Experts of a small language model.
Size: 13 layers, width 640, vocabulary 35673, 297M parameters.
Experts: 864 squared ReLU neurons an expert, 1 pick a token.
Training: a variant of Adam for the experts, 1078M tokens, 16449 steps.
Below are experts of layer 4 (counted from 0) of a mixture-of-experts language model. Rows are named router (the router's row for the expert), up (a neuron's input weights, with its number), down (a neuron's output weights, with its number) and show model dimensions 128-255. Each number is 500 + 40 x the weight over its row's rms, rounded and kept within 0 to 999. Numbers have three digits each.
Before each expert's rows: a language model's description of what the expert responds to; "mostly gets" lists some tokens that are sent to it at least half of the time. This comes from a sample of Wikipedia text that the model never trained on.

# expert 12
What it handles: List dashes, punctuation
mostly gets: " band", " *", " wrote", " announced", " especially", " literature"
router:483501505509498478464500433448504473483522504495540520456501463533590466477483506524525427445489541550524523489474521495463480506524533513490480546465500530497494498514421477553514532548506541493444453533582526497481446433421517488480468515460516440471535477546529540505432540486564433409510454453539487542458517492490456471415497541456452568576560485500474500507471500528494532505558
up0:559543466572607473569469593540466579530530509467457493490510433560501512451526491501435490523548519478525437461499481456460534489522465481552495536453494472496488484563490530465475529534501595495558467517452542510490451582475538492436528516502533520551485491494539444487489487542499537462448508435532553616538499528450498470437513537511525517493554471465495516479478572456511489534540
down0:522491541537553466507511483504520513506524420504424437480465460538437504483478445559453465507476477448508483530499507510491510460470492525564527517559550490504512523519542461441481445529522484528485495489440555463451489488500459522503514454483464462518432543506460466519438498595524503498518461517532516536548583493523490448442482535513449495500431461510502596462533535502595514530459
up1:485571453454537560511530545493574518549526512490537457533428503459530498511497473540577496481470465448445424534552485524493437523566481505498402519517493516488481534524474522450500475469489506482438525484587526543543572454477439522406486500539466465502537491510494451478511526473486476558478446488447548548520431509452546512523540524510522518436591445503536477504510579516503441440470
down1:421456514448562463476479484505463496494587558530514487484407480471533572489464501489456475472516505465435465444434577552500518552560560509537530507494530533503529507539536523503477562530489509460376492590488514505519539514499506505503486542472491538509478491502532618495576422558474456496538437495529490507527479451512538483409469434462478436497512511452458551446622546486528578561571
up2:580506516410570497524525520437505480473509470489543508498424484537546512488511447412466547599504502477496496536545522502496559514530565516470469551536413522424447522473432458531528540524424460530521492492531576467465454554503501534463579506579474424485458468451468490519428535476460494438506441526506458560528505577499505502467449503444515463487437426483467525536542529469544544528492
down2:521543483458459506513542510482466455487540520510436523475429504514498450509458481462491502469542522440499528493423453526490491547509463465578507516420504537499499467440495491495463508491542475535442512557531480495561448494481467519448524537467528504522463460566480496552546522540545461542605471499529531444480498458542542487592499460514486496507512466525564554551511546495507505512480
up3:528467463522578511567530514527493471411437495519546468549437496524527457493533583505501534477471429502521525531523462546569557481424556504498523487504506524470507514463433429519474562504483499496468523455534492525518511473537454449486464466409485535529485451468531554539512658567507599593527518453450492497516474512421492435510504514477529472472472511542552463540494546433531499499466
down3:397507498433502479469538506523482515401490540439538496492385485519487489494547525488545557452527439487481462457470550510538540543524562520453457462480516511464561490464500474486497433484567499535521562469480538496480470518561531452513504506537442505482500512540447594413511493541436511472523530531525470554478535502488504523561539462469531481530555476472527474528411403482576488480452
up4:541441526473469453484498485512488453468519470515525464504477447552455523482581504435472462437431526530421488541548518539530494465513500591528460449492568537452557487480462489543482415555515493523542477533399519497458488429458522462491545480516493435527506447451477482433537549535542541542433515493484529535502506529486482567539542548483499421498513439508488484498520518560524555491479
down4:491494449474509437455480515522567476506438560409526473546529468523470585493529441468509530504496543517563606544459531568489485514466595431397508414489540491477538475456518500479536503464474541555510525522513571481563524499542501485480505438513503574531481555508517590422482483483463540504575510523519593536498480486475502565510528497594580479459540483594509494534484465456505530487530
up5:570518473589473511544419506500502521448522430473484459472524426504500485485569563496483459412494473483459497556580472496530520473509506487515464461473478481491421476497511440464488443531466433508454433495500459524529500491522495516475482540571444445539527433467560488468566537486535484547580593449501451480488463451406520503462509556469488452500516457522536481559452544450510554535468
down5:379549465521489531487531513541529472452519504515569414540434527526526508525518557418476528450482485615548527485455495478488519514561510456527518571443475421536537442514460489540487558554511406504528447531517534543566557546462474539525561551531542524520497499459468495518473554475531492462553487514561544491514472528468508442470524541510595509499515576533504458544501461453470514468515
up6:529491514532498540565494533488470473475558505512551506440489493572439530477566511513506496456532441524498492523438406530481490510441467550467433482472520458486384448476476528482519455446533500467598437481522449528515465545520510557488505568491500561501505461532528517497503534533483434498428542492496458492499529461536585532554499553508514562477515502538467477466511539480559472485565
down6:548460576541515494511520503523500461520502482507472467473518557536527609487470407529503444569492493486517560508454489373487569526419554540559565478444489447593517447485456503557485473475520522510436605535481467524448525553519514523434452513473574469422511393506457504469523540550498532452544520461562541421470530534538508483445471466510495487537520579478487479474550572492465551521520
up7:529558528515568419481499541494448508495552487477429510461462504463548453519434475557554524558497470545540430464452542433503489451442563461502395486477444526496494549588465463485543481529567517487515529521538467458546509527510534499519499536473448477492470553514476519465506502580491564518557520497483505517526531518470512458466529456405522514500527586512441492485438557520551560486531
down7:552477470530536475553498526445500470491461505463495476514495518522446441552452472506486553506410518530485487526520456499491507514586501485489524515587562485467603547516438496488502500443502495508454515569520488457483416517561467478564571443465419505408500484480524461546515491533451556509517544516499485547535535456539534519448473501532462521482493558548505488504536490485502512560452
up8:489478537497533512584551539432462495511598527513448514493590548538482514429447519503494445513577458479517497463497453507469502539534436537494508453540494557542477557511518484499450507377462517529539547523486491460523573511446537481512491491452538438583495520445534523567455507499498466478460451469497487572507505559438562476458502466420501507468485508544440492487499470518528611455544
down8:469436522504511482505486469448441499497500507515463468449561561547423502493505493478517512411450494486485587490461492441445443467522483515446526463512489503486502422394490547486513532446503458571515588448483563489543485528528544541539515589466500451511487498466465543485491505474471498426436484427477569504497478467502552526487541466525474539519545563551469529538480501503448541446496
up9:515532500484492470461556461542494421478551468635512481469524483517462545398556460456548512514539485497539458495524474499528477495501514468435532535494477442517482438529501487492536466505484515495480435455496478505445513525475471550396599596510494552479497434444540479476489494473523479519461525488502504549491478539555493530517475521483483491383516468512424515498484564502566522561478
down9:459529518409549478554504493493459518477513432439516525541439513526441507562496471499497433487507574477534447496529475413517483471501502517454494492490484492497531526556516463457503467526482512503470538522481417543484493472476520490551517510500554457479486519525467524468536491513424528553547490539603548536534506484572454418487445472491483487483513450577475481516534377576519531546488
up10:501589474538466493539498433517449517458476501525560502507440524515529526460430471501487508485475532496510470480476501518466440544537502463425503442523448499520489476536490531491529518572471508456511557481507499488489511467484458589479453582595429495545513573442518454402521478460556383461553501500473531528545554441467438481478517563535564524497522590503527555522539520519540461505460
down10:548475465503565540481390544601504527535547566572432446468470522466440477488498501512495542477558528487445527525542543497481533464509483528476549483535529517473528503494478522582522542507520451520487466514474543470497502545450527582544502566470492492558509519520513487511511576523481458474446570452455528528464440568540513505532493470515482479465467594459536527504510473423409509493546
up11:392581503477479493564571501514489473488523559572518481502546506535531461488497496472502451468483494457451492446512470581607402501526496496528513547458482532483492446498541503553479462518485461517508525577487508459509481502533439505493535517454467482531534478473502469492466525458515499535406531470443517485524461452495552486502487511468443434540510478476528490481477543494574491474524
down11:525458451533498557563485521457518533520563542465502476468566503600491473549564501494477477489547486548484463524509472475508574483488466461500417458482462537538495568491492515479463513504485485517483442561462503542525472555541589552449515451495496608543471534560437500492535508535473544525515437524522459460481588535479503507525533492487510524506531544437513499511524484528461535449507
up12:476444491477471472515490570540554435529506467525435534481485534549518528560525562432500590549490508560501454531416463482519452464452472549459417530563499469450486502525503427516527503561549562435494493481478465477443508531531492499485465558523478510515508504428597498468521500504538553505478513543452468481548476545534561516495490522500491530461585511512530516458554507510494531510497
down12:507455531482498504510578513474521516504500480513427483486505494529479535447476495484524571417478448447439494478502506514451501436476466600527387531455491491463551605525473489457499525486526530482532559468541420444538543466428554553464594520453512530513517490514488457520515538486460456505501532504552532481494483512561535533536561557498568489418539596540508458507513430465468485497519
up13:529482496543544556506536523565424523456571460519506570510533534501538503563500470478537536515516494503468492489403443521535492444583441593510495599478409488530488502440521518508486545432598543499489496463522511487543502527504414549459501485522548538463505440521473579503509498432528545541456480513508530494498408459487527474480426573403527538546532532551399500490460478529511536504518
down13:529542539537455489549505491542528518431489484512483563494478503555533585491489554583442489404455490476509431528490449501493503476556554457539439495461537465451441544541478486498493453483482447560507583492486425500484508486476504551419562503494452527484516489515492513499561492383564539506469485465589514451477526457520547501465515480476528483434453465497522514509446449487461512532555
up14:475464465603489443483530489507490439471527482503527435478507500528468522533488499554542491464537487488419472475468371555465531538452455486494469479517512490452552504489505466486507561511531539518524501575536498456538447565498506499496527466554427434590521497585518490473509540520492488442524577496515394582521562562508491536510563460458434540433501490518481385497510475525473530493503
down14:514536507395540519453495478518554490449474535483493565515514450548608512487522519430538443550563488517504448518488550474460473492481520513486415540449500397508502502408539468569459468438449437435463512436512535555431441493560467477522489549498488447456533473522532510507574508462403486503528469542503517482400491517476513504504453487501533452493519492438575519567495517508512449563441
up15:549500492521495438492520487522512484469545511559545517486463465591455470484498462537548507434499476414469430548483459492516473503577543465503482467431507496463470446500514531466511496461520500486488591492501480491609578505555458490478503499467470458522531510469579497470520476508585506585475485501489467460476441522481553444476466563532477482525482418466527453487392579494534472459514
down15:530557475591461454549519447443506440529540476461453595565503503543465525521527407476464488534558565501472569486531528548451507447444472534459464512489415497516560479504495427518465540547448495488574449536497473525478439512579510470576486446500554641530530525524473475488554511481481495481528524523425537507574524556520526513417488483465522521545590468563481520505539477485492485492513
up16:563533579516492529475494552531490560483571424438461489503519561496465465483571526487481491490488482487480420474475441521482523521481510472472531459511492523475462461514502515549508395518467496461551461520556514498566500573433475493542539539463459482430523525488565499587441565505534523480493474488561485487523521590479560477475521483551545416497494499435461504545520504474495457506426
down16:472537551467443428480479485464467473428444427504543498436559523498461454508600442518442509536489494489591423497538515517503493514528486481484435477474533510502449473513460486560486477551468450551488523552466436477504505511479494516512558501454525546507472501456452429525534421461478464523465464564548489486529467496447489409581492482493414464468499441499461515452501483423578470557492

# expert 11
What it handles: Row ends and table rules
mostly gets: "|---|---|\n", " Phylum", " Belize", "|---|---|---|---|\n", "|---|---|---|\n", " SCO"
router:495528508500542501451429480458485514463549591547546487553497426549505489467536517534559454526465524559468452449536470554465494524595479582572509471461534480482542454542513523523526533507493478500446535549471499529418429536497469546580470496507526510528479488490451558507546514489549487498477434491570486506500506491506469426559619490519398502488489454522566501497560441517523474538477
up0:425450468556560576512530526486502524534589483494536455484476383567502505467516500457433485472458449552517521517530518510554480478570497503518439469532466543481448415483541453485491454522550472470466488459545539446484563533553477517540561514496512444574534550397530520533484508524498477494474535499469514461531465517516509556524537556518545497468498529495477449511410520554597456498442
down0:436490512517504529522587498497467500490482541471512462459558495559571520516474476457455414485516520399507517470515546487474552492470480522473503479474496491501491478442479440511532471552485474585502484497489503473505472494560569486440490519507533503513405534509432575468513459481473496527551484514535539515469594448537575451497580481570546558512491516538515494537483454416576527562492
up1:540490560537531488520459497529468546475550424588515510421552398551477479486509459461502478483494516497524472535528505472473525541473456510525413480536483487536465472532557551530515449526570492550527514514561514379526458471476474517492495544395490434507532459453602502544456578462512584466471562522509523516506470522436547536513543420451583546522525535433531454518487461494513473500478
down1:497541596482488554538497541442514470503498544513527477526480468507527517499459521465521542433550453514507521496570535473408461585494558504487494442528498414510484466507461466529521540527476506518487486471497501588474554467495509564437504551443513551426534414496526558503547473548477466517470504478469530442482523498513484427462524529504480457519511512506556424500478490519477464454528
up2:548487460495533500550492503485454536482471534501541479494513552607460524467502537507519503485456480500505479459456510515554487452517403497519441535537465478512454503442473483496543489486471502477510481490500496448569516516454520524525496474516478421528522523471579519535519510447529504493489485433519461541498448504484505501477476530376493494461496415500516424463448508574565549447488
down2:421492548504515478524470514448473474480496502503507524567488502512582538473472484531570473490538442463528507457536451457541562426562527499471515488505502492571557541490484462547507509568503483477519500442513388548488506523520485533516492531539513506501489513507506483495511494480478539480514523499525497520473497514352506511505539511520473507512523502499480542523504557460486491588473
up3:523538585532548498576486475535484488465473473486592509487479528556497468497464505455527477501487496533542503535438483468547445516435524486529449450524508472444448492487461535548478522481560473527551576480528533554511496484602455483453494559521477440545551445462556443404467549512571409521461542449487480480488483501527502540489511456467492540481474556528523456486567551484514604524450
down3:466622506552505472506478464528465489479453533492518511515520547501454521493505479472482489488503518494500510550486508508482422504568564475518499524578481423502434500509476532451554528495459436500532559478523500542425406533476573504463512496502492503532485547491527493486454453482457498470516534500535544443455517514427470544547521489556478509476471469497469471494531388535559486461458
up4:539454483485513564554469525490420522503492485485481528466513483481478510520449522487521502462524541527478457509485546479574444506522523435527435548516560461526500545464497472560535536469510459481504482561515501517491571611528546466534508475530441445511552533511541485488470539500453437506502537435427502549600525585549537543476527497491497475368497481528475526518467537503602499460487
down4:470464503504468544446459431517510497474537517432472502488473533509476527461528576480546560483472529542504462508535490487488521532542524553474556495477441491535473418387485436491483483410511519480505502556503500484536439515493498477478467521516523505451426496524513512448522403509519449506531475562499504578453515458590510505499586513504502448553562544452525539550539487493444450525487
up5:516458486619524494530530454458479494554544437549516509449524502518516509445534488496504569451524467515448483514474465519479495448504529485475478577575441584453375552528476502467529492446489511565528485468512545508537539548495444468515473531468528499526531521400560478549511580514541484479480476425476479567514474537529569497534551522404543485423483495507561492465501489492449483511480
down5:431470545472468512473455434549509552529433461462524548512492488499446460556403504552525514470549491449602564565531541511433464519501487564482595509454517498518557514537468501523503488538492510456472485604471503497509556522539542509492419462538459490459571522510463454520441456518423515598538519502511480544493500578548509436474509469394505511538528510492498477456494516532538501435521
up6:538413536545561490522519480492472493453490512605523477430519516543453465419485568540511566430496447483481456498524495521500502491519543455510482511554526566446521520543498506455460449468555490526530482535532591430548543542543452510491537504518472468506505461508582473468457595513543470453505518448467513451555474550543526550513386487446558450458525464583451440502511465475480505501463
down6:491477475478552480509448539478422455557446556431582501501482519492506572524569478493486489502492565513488509573570477490535499526459468483487487457422458513519511522515422563481482562543478492501522421503601496460479441483521452502478510459553479545585503474548539481433514465547489460445487527526480465488489505538492510456383451494468503533543500527508501502483481493495496489458528
up7:499531509495501542539508553469453433486554455531519521504543542458521450555470503537525522532527492550521414513479484500500422455580491551544470530558478509516483506493456557460473424469496498497470525556508517493553540567595484439516514538524504482452477482435503408459541547478454538501479471450523505555489506616526517470504494515493480458500574508488488494470434500473522515577537
down7:521511539506522482519562550467512595529502478460479549470427501475487501583569528529440509549509487463495474459479497440515523489480564547472452448427468429498527504464441533512480423533495448472521466533438465535530470458604487537545533463507506482498460508491332465452503491498472458521458506518520464478435488517467498471507513507488514542496478502503531489555458515533510419490481
up8:504462573531513490476587507530524417571445431473537495487496460466494480512471515446535500527455412529457509497454560476565420510474490493539501546552443529516531517536490539465507479435476511508474468565464528507488559505504493423497497533424557503493431555511529427521549542433557554448483426490465549450610454523465542547451417544530450501510519472501511507555472457535559506456422
down8:497575491570441471439515502496425552521516487479495514465543556506496526438449481507446468526506415485511464538503605501487439474491486527411569551504472499470521480398535460486544487451477475486455510510527414567529489470491611544530469504485548479585469458511475450499484518537490512472484535476499574531459464493522546521517526509476513458526476602448486524499495518546536470486482
up9:485455531532486482565490495478515557493565509559468486479529420494543481428444515533465527441533378499505509528552545513533459473523471443534436514478482511484473510502526495490521456546517481543451494502528489509509542536472518510381478549541524515455565573503466508545473523537559529501503538525500461487544454496533577496480479494522527513427498438526469485454513541526485539564410
down9:485540522430496592530536469497516536489480522512490463527503593516549542447567419436547537516582436485582533473510482541476502461444521562548468491481520530519464539470486521485479500491467529484544474537530525458594507508492502427527480529514491548575466504504533540511423542504531502493477500491459515476539552462543442560458488468547488461503484468458495503555520519505473537489447
up10:477460498605521545510545493492485512488512468566521523534509517491515509446478590501462402498470447516523557471486472501530526543508470490542496522533480560489502513472463495537501492519488504480493460500527478455519457513535466510587465532444500478459554543515476440535486547540493479508606507527510437532459475517500498540486445523509519508444522509529510492548458502489584501509511
down10:518477519511595509495502554481534467516496501493447453521486542485454473475533496491528500467524508470410551489495519521528541497453464502551456434535517551516504476497491493565439553486439441521522497537452501508506585548509497535504458491495513492477348477471494496563521431512502504508517532493520520545541486541571521508493484478504517459441544516545486461536490476459554505459522
up11:493503537554480485563484470518532551520570506560463450510481402592494399486491499434563477447529506562504508547479544495485491501468488548497498619525518554490453538518512500503555493431523491525475509518526537504472529507497456505493512530513465460565481513452481533509503566487575566469498549439461512494577429500517599518514508547466508534459506510499476512512503511481581490471525
down11:478456545442568519511528534484517438489531517535516528539447548502449489583466438545474473486471506426452443503447504456457499460424485563475530460453565464540470544533401574528479503513487520489452444444519486536562484526541521459488548543512520557504470516515484517458481512436515500479481453491529510513536452511452493542486449423506544480489551595559482537436549508497491482523546
up12:458486496528554471509549465507491485448516506523517527465576465499539492522508476440470447517471423554524446509463480448575519473504485465495546553507428528500460550525500565493578522551561476460546495584531477504523513506545548522453479541445427478530553518490612429468421590524529527504523471476493545495504457563518573536536502467508560491489518520607508491518476567492498491484459
down12:518544533510474540518525484540483482487505465469578550441491531470480506490513478490494495534505523486520598571534516498458454506529540599536470451510519433511483479479484525534494543479475489462531526520458502488522482488512527511530545473497470508552488569509534419474485443551473467454564509511526522497507503488484544489506525475416578522441560453473474395599481510494452508469473
up13:492521541512523548539534454500511465493474394482537536523488477555532488478522543437472530534503472487473415547497492520453531516445494447534489573506426487462393471527523513514469514479572529492458513506543519477509517463478479528482559557466436525518486503461596490509463492543505483516450520477414522502500501587516504446477521486403501529463487486595512443504457508498512564546439
down13:498470565490550477490541555447506524457519479457498492520527436553464526386438458554478395502433389514560560521505488474523464468483575460502521384472554493496526613423566473503485493551522514516526462445475565576481464396530492499488482527460563411554464503476500499523475509570582478475499502487530508475479525529498519492549492557449531525519543481519566437453525471448515503573428
up14:460508503438511562591549459443465497421441511542515447442501475535518549425481574466481493454452514496457437538501477506528452494516485462534495492515485479530511528512556545411549549498505488500503476495440584476501481490483485474518474481464444465542559448477510522501516448496534503532444556485470405496608470591454518496532499479536495436443503556469523403562486549524484474515440
down14:493463534465517467450501490453514490512483464436497500563581528472460554560574471405496475504523475470495515600579509504494521449436577536518576508449482534544561499479498497476435494588499486473509527477489434508488483538423476499411515512529535491509476572508558502473510442511485511530484512541476576460416568523499486528517468468521537538472525523535493436524503472540547523453462
up15:549520529556513439543594513531506530507515546500485498542492500578451488490499489528578520470495462493507478497476491510599469475475473510490509520535555547467491542596510524484506490517473489474506498532531599525554490451485521504518535505486462535416496500515504471492491498471491518453529482446503493465508492463515492571494461523533520534471566421487473443477520512479516565542489
down15:480512486527515486553523527469481524523507495502547557513479508524481544613540554445510536535491490498496532563494452585500514553496469486484525500409499583457518463530500530487548515517445521516524461555553563549480522521535531498533591438541539512561499499523514501484491514413504428527532519604487524519443486463495512515515527508576466546484520465480550461507505478571504503473518
up16:489487490516531495517414474618478501526470437510459437491543512494553438428440502489541541510546363525503429494503531513523551516562461432521482509501516497507437512491497468496500548493453558481476455548499581555443602511526537485495491510509444473537549506521555519450499574536474480501494512505477513496463462517507497506547535548476487465503514509572505477513466590543487528546474
down16:525433497489509507492531542470456466549546473547478484560479502527522488525572487511565543498575543585431569490500542499367522479478513483511483494422466389514575587463548467578462447480469479438589504500530489486481519497482505519492577461520506479542483514564432520531463447471574545472471471487497467476452480597482405471464547489473534477529468535514463505509535586478537528525494

# expert 9
What it handles: Table and list punctuation
mostly gets: "°N", "″N", "|", " yards", " households", " scored"
router:470464547469491567549507490488448523485493471563498490549493456494435502444536461524474482494501499499549544448529467510450543513559424459512486490521465449499447485469534463480515448493519508455541463464423514498468516444523539575490554520487509542463571450570525446495515504457561557603484548529491450502479402534528592522539488502453543508513460585509517536486530497465526476549537
up0:501462523475537511517503508491488534520518535489526518526480432570499508478512547458501448574554455494539482451437499506505476535424475518497456517476537495482584508503535495545466463479460509411520520538514468503476552542494532424508529473424521452499514521509421448468515512440519579490513509484495481543541492548456448591572444486490510436534516483527471467540539529587480492496571
down0:526556556527522487533525518463489542483555418462474482443545482522478502448515515481518498551483541469430501560568463471487513499590489511489456472596497511522481508522489580572559535440402499501523462460495514463479545479525497550527497489472541554589513517438458518466476563514476482462495460524506402527517526479447512460482448468572469467491398478426492583482503472500516497483463
up1:515492508505436491577547493506489516497456489482483447431453535534527500484465467489531513455498482539482428513468535465578522440563554394461489527509449482472487529490514501492557541443467538507509446484534435514497559471506486533470549532544506481522505505526525448523526554446501494491500518503508495529486477508486516438541513497528448462434469492445498558547509448527457515562519
down1:543488464514539424472481498539444462564511529444432517549498516453416429570475452498513529517472484502418476538494466476480550545533475606454462422515567584514502507493422456520505506414507522510559480552532517446510490538500540508499551547540506506515456493462517518467506515481420473524415486522533522506497473480442572419518543514486466493491472481560462507506439443441513462503514
up2:485445478494573533486489510491523535480532478440515567499554492542449461512489488513490449504515481441516503518515444516503484500482481528493463565436501465491444482522541519496480481469586542536515547528488539482510471520447508520468444549522577535508562486518546482523486416457468480539486476495466543500561497510554571501546470506478472499476496528484490513515495497552484507466546
down2:553516484512441587489528472531502520442532503491549447546507587533484538533534506513502504497459536384576484474478536569521484541455539506484496546515493468470429524521496489470467487533509555552508446555510512529476444476571523547524460425509459496453465516540541484475512457442561489441492555505429513537460461526478491444488485412445465480510544510556488478503521506531480450542477
up3:496482494536447509463556454526530437466521516458558496568453457544498488492461498470495454547520465512451468479504526483551434544538465471457501500477445532511552518528459518469569556511464458590519503508538534501474493489500507554493472467465419544588518460493496593449496483468471494463483511571463565448512470489385507549563484456483521566565504429507542483598531537476445528493537
down3:535422408398456507446515542491495527488487594493516521531493498448523515581524482487474544507484531510517486445488419443463534569474502523484565461471529472475539498496479538479489472510543509447470496465548468438495465476533460431431488556637498534456539494506511561447498441422516490507466533591411478611509523476473470514535501542549490584504558480544519436560458449466508514511487
up4:409403505522476487487560425550489486504500551510491458454534521496444509436454547503464492465444523439510507425493472528468481503493465471465494503507567482450522459496536500533453506462424505515492554508424514470572543491492470506415503592517415548492513487490517465536512468469538462503532623440500460542534492571510536510484565488452492554559502535501490453463476508540505516598560
down4:503490529433551539434575557550546451483518523557474503515491518435549547480496460495491554478527477499533529533468503531530497508456459533584486508533464426500592537498509541493510530420551391435476543506551445511564494541462512479474441508537509473467477485478488567521586500527501505519549551483541490508563512565540500515424494570430542532514536566514464456454511549497491500528500
up5:521514531446541497458481463538510494532521452531496489514494500576539471484500498494489451466527491426474438438443492538554448474489514444515473464515584508461504588469458535520556528475455506479519524477466465448510474514482470499564464452420449492539486501497448526481513449557545523415495451537539538462446437492551539429554474470521588537484479512564407478438457496539443565574522
down5:471504436519396495480585521474468479338449491488519495510515476507552429477477548540546487465509454509463472473489488484479561490484467561398507479490588505409466526495472497460541479456498403513427514475541514487478524554522455481471532458479559547397525542478499539449469457542487425515499551480505487532489533511531493478526494605518457524496474516538519484536505525446492401473506
up6:449488461531529521490475500484560568441500431509585409520469478525570483469535452541404554452457509439542525534530485519486427436491479561515493462496546518475426499529502509572543460506463478523521535471459501480468502422563507562529453517483546466495506521496518446466511537519504504524500553485415571584532492440428517521449500578571415557519476429525527528529425503475474543479469
down6:535518512516492493575512546492548527520527493460535483459506452433470561566528534458522444529506529518586547487578497523521510499533512528529481442494500540555506483522480456561462553518515489536445494549471522499547449455439498573500598547460511545540544495513458479472540480468466448515460548545555518478517519523467498469537528521458510500500429503462487535526458552523521488467541
up7:485417389465504552511394487473504520527468455506423498474460383511508474456520509550529520479435465388549490431395544467534471456472544559466452568525494483503530502511515462434492513416413506429498474503500505514497462515537456554537482552471451549491506522435474448540544524524508434477487502489538428524550448466488499540515515431536595455438506531473513497371536432551518442524495
down7:424544433570477514500546485495520503559501507539500479450508464543448497460507441473438469477441553502442506569550459451424513521520489475558439501447483471540447499467427558546545520480453491496521528499399503465531448546538479524541498523490578533508498507508445504510452552519516453540510486489584454533495466494540468474428452454431548572556498522469484513479562441539475517527445
up8:448498496476459487595581591420503453513508479521534509434499490462414489525552457487481491467454426489449438477409498563494513514513397510471468482547545529440429483575486485486531421498528531535518548468603534491584455494476491500454563458486459501529518602490443507507503572541477546507536484482440520483527524504458476468506556490536445509504483438445484505515494456500467525497491
down8:503447501538470551508491565534528481454458541505507470525509442524436459538496455548486516528545538586510431470465542484558399511479518479505562413421503513487542435502514566479471547577551510481482477456550509467433541521500445470480497523591475473519542496504516483458506577527464498501482488503523450502451504448479494434510484495442486437542550483450490451482575502522609484507480
up9:459509484471549488439498528512523497511454514503489488526547427539557567453561482508611559501465547492526560509467474465518498527574449500502469475498456557501475525461430561486537521487474502460523491538530529488524455477551489499498504499453445471527535516500556493522561513551506452485418513580483525465529401455475575489567516465428562546413504463482505520537444528551526498475449
down9:425492504514508447504533478470596473478531516482491500422553494499459500439419514447537538580580539435412434476494502473507504463474515571486556460484468507485548509491473478514490436563542498530556507516444452551422475450547550454482463447510519463478483533602480557493515507513561466492526445517491516475512520493521453457545481500530490525524449522512530429496478503507525466549469
up10:478504463491440490449501505487435558491463461527467539487429424535580582460532453523596535393478516533489512437545474492553497382529508496572437474531501433474500590564423576420481508549564461419532493531512474471494505465574525525502453542482560523426512540535492564476465519446475503535448450480479475472536524492523532436525528492409480570565547567539461446444515481471535544427465
down10:453493569525506440452528542460498441530560451478515528474500519519494526465411515443527532431499551474476453487489485518526526537516430496488499457501483507497492586512439473524529454522563521453548540463487465451446554464491547558471463570512475486461422498531538520503474493475509421520424477538495483479469517438507550475557514507481552482482507546517528509530404456515479461557513
up11:479465449474587484527508492513489466523423488461536543510464499573497503479483463513513493599482476441507417493445511525443466443517505525459498505547520491490560508510526453502400427539463554503505534454542555517456494514509501468492468487549521511542495513505485428443529529476485530523516502497499520573502505546570504471517508502506531446455525479550491469507496515491474589530474
down11:531498464567532459491565539543508457535551489489508526551473511474515450491521514493440487514514427459442495571405485430541519467522528481454517474483557573455479440474549505523474479539446523528508486547524496544491511454536560478508543518424427563515537520552447529504504506515571475419551541474490473473539473486502546552427437473438470536528530427522522542495495473523474511506455
up12:530474432499504500488484432498480443502548492550473480463536489565484495529557563461503511552437521469489469531551469430498459489483477518518453547509497464522429438495478537569467545470402527508433484474522598538505403474461508522489474459446444519605562503433496511539479536543588512499590547562503548483446496512549542559490488497463462543491570541475465507489513514488480504529494
down12:424464559543479486532541408610482501498514590521500451495529492490512494529609475513515551449574459500524418481499562470512516451522487458496486576518439495483523548458484479491528498508544461498442564413484476513492485496503530519498565498498515586460508509473497531466520477523469527507487596449558531541521482437484469536499494458498497502521583502480471521543486492588502490527559
up13:543416523455500423487444524480485461545501553544456565575534515527450514445495531443504573521485513468474472526541512590540486444575526503489513551487512506488520482461525440525477502452500486511519440492493564536588524577503446472533556493537504472501499474486475529488432483513540475463487573542522562491446519615479499454534527450483504460550471509527543491494485477469525488592507
down13:562441464561512590447490544523541467473428506505518476482565535538553506471508513490539433493481495509588493519521491499508482435492408568518481493483551426509529498464524519544563504444450530524446503468543549539543459562501496520487538444493495515542516572490547591523584511587535502429444514550485510525461549546506545447538551411454473473462470536585504477551546502471501478432489
up14:425479571570493535459484535487562522514504510452444472544508477480501465462520493501529522534424446530502508471434500431474510573538524481473482496482441588492443478501488428527505500544474435549531431458476490428489526578497450495493544529425530502487496435566488421519550557572457540427541499477484515526501502485483472551478471557492471525459549443479507509546526488520503450548472
down14:452573562571512558486488436537494480494493484528514490534446460498478512490507474476509504552424516530509465584529519477488534523527477447487498452531450487491450534518546500555534510549437486454474509524500480434471505552483551610505512456500541522524564555444510544486490504575500570486478559492514506531513475408468425459556548437529439472546480527509473476467460437503549523506416
up15:554464522483485443473524472546467440484607495568481511459512550473465551554478524456445463537566467562503440466484511519535455439452451482455476457500517535525434494545506452456469514468527532505518525535535535511533481502446425484520513496552499446545460490504520533537469453519481520535511551420464394484544399493548502504543517548492490479478475470494486521487525510476555548548496
down15:510523531498396581518489460477471409492498518520518508507495455500482555513512477389420449468450564467519554543489522474455497471531522555490532469482467498498432559456549464519508439511513549461502507456525512481456498561523495441449494467505551543547493474490475516395520488524490435539488534517530501507498464499533496505518536568489541528522550527559399533478497498486529421498525
up16:545569417513468480485475542478456492502461522555413551512460445548487448534577502509556514473542487429495499555489540521530469419499516549493484501545476484509560474463551511479459480501503558551512501479481483465587508496491508439590504544534444519530563448508468475495535476495551534542493442459484497483506499484515575567472592464488479457515457463490491507491520493529510478543562
down16:547502460445507455495500563486488535481485503505521505459434469453511581475526538490452469451503562468472542522520471556470538463474519513465488518427503531523436429556504541509461512535532485474519551549542541493508515609454498554486502464560540516467514537506545501482424459521470483477539514534557443480507577521530494501486479552442434440450367514503479518549491492460491423472501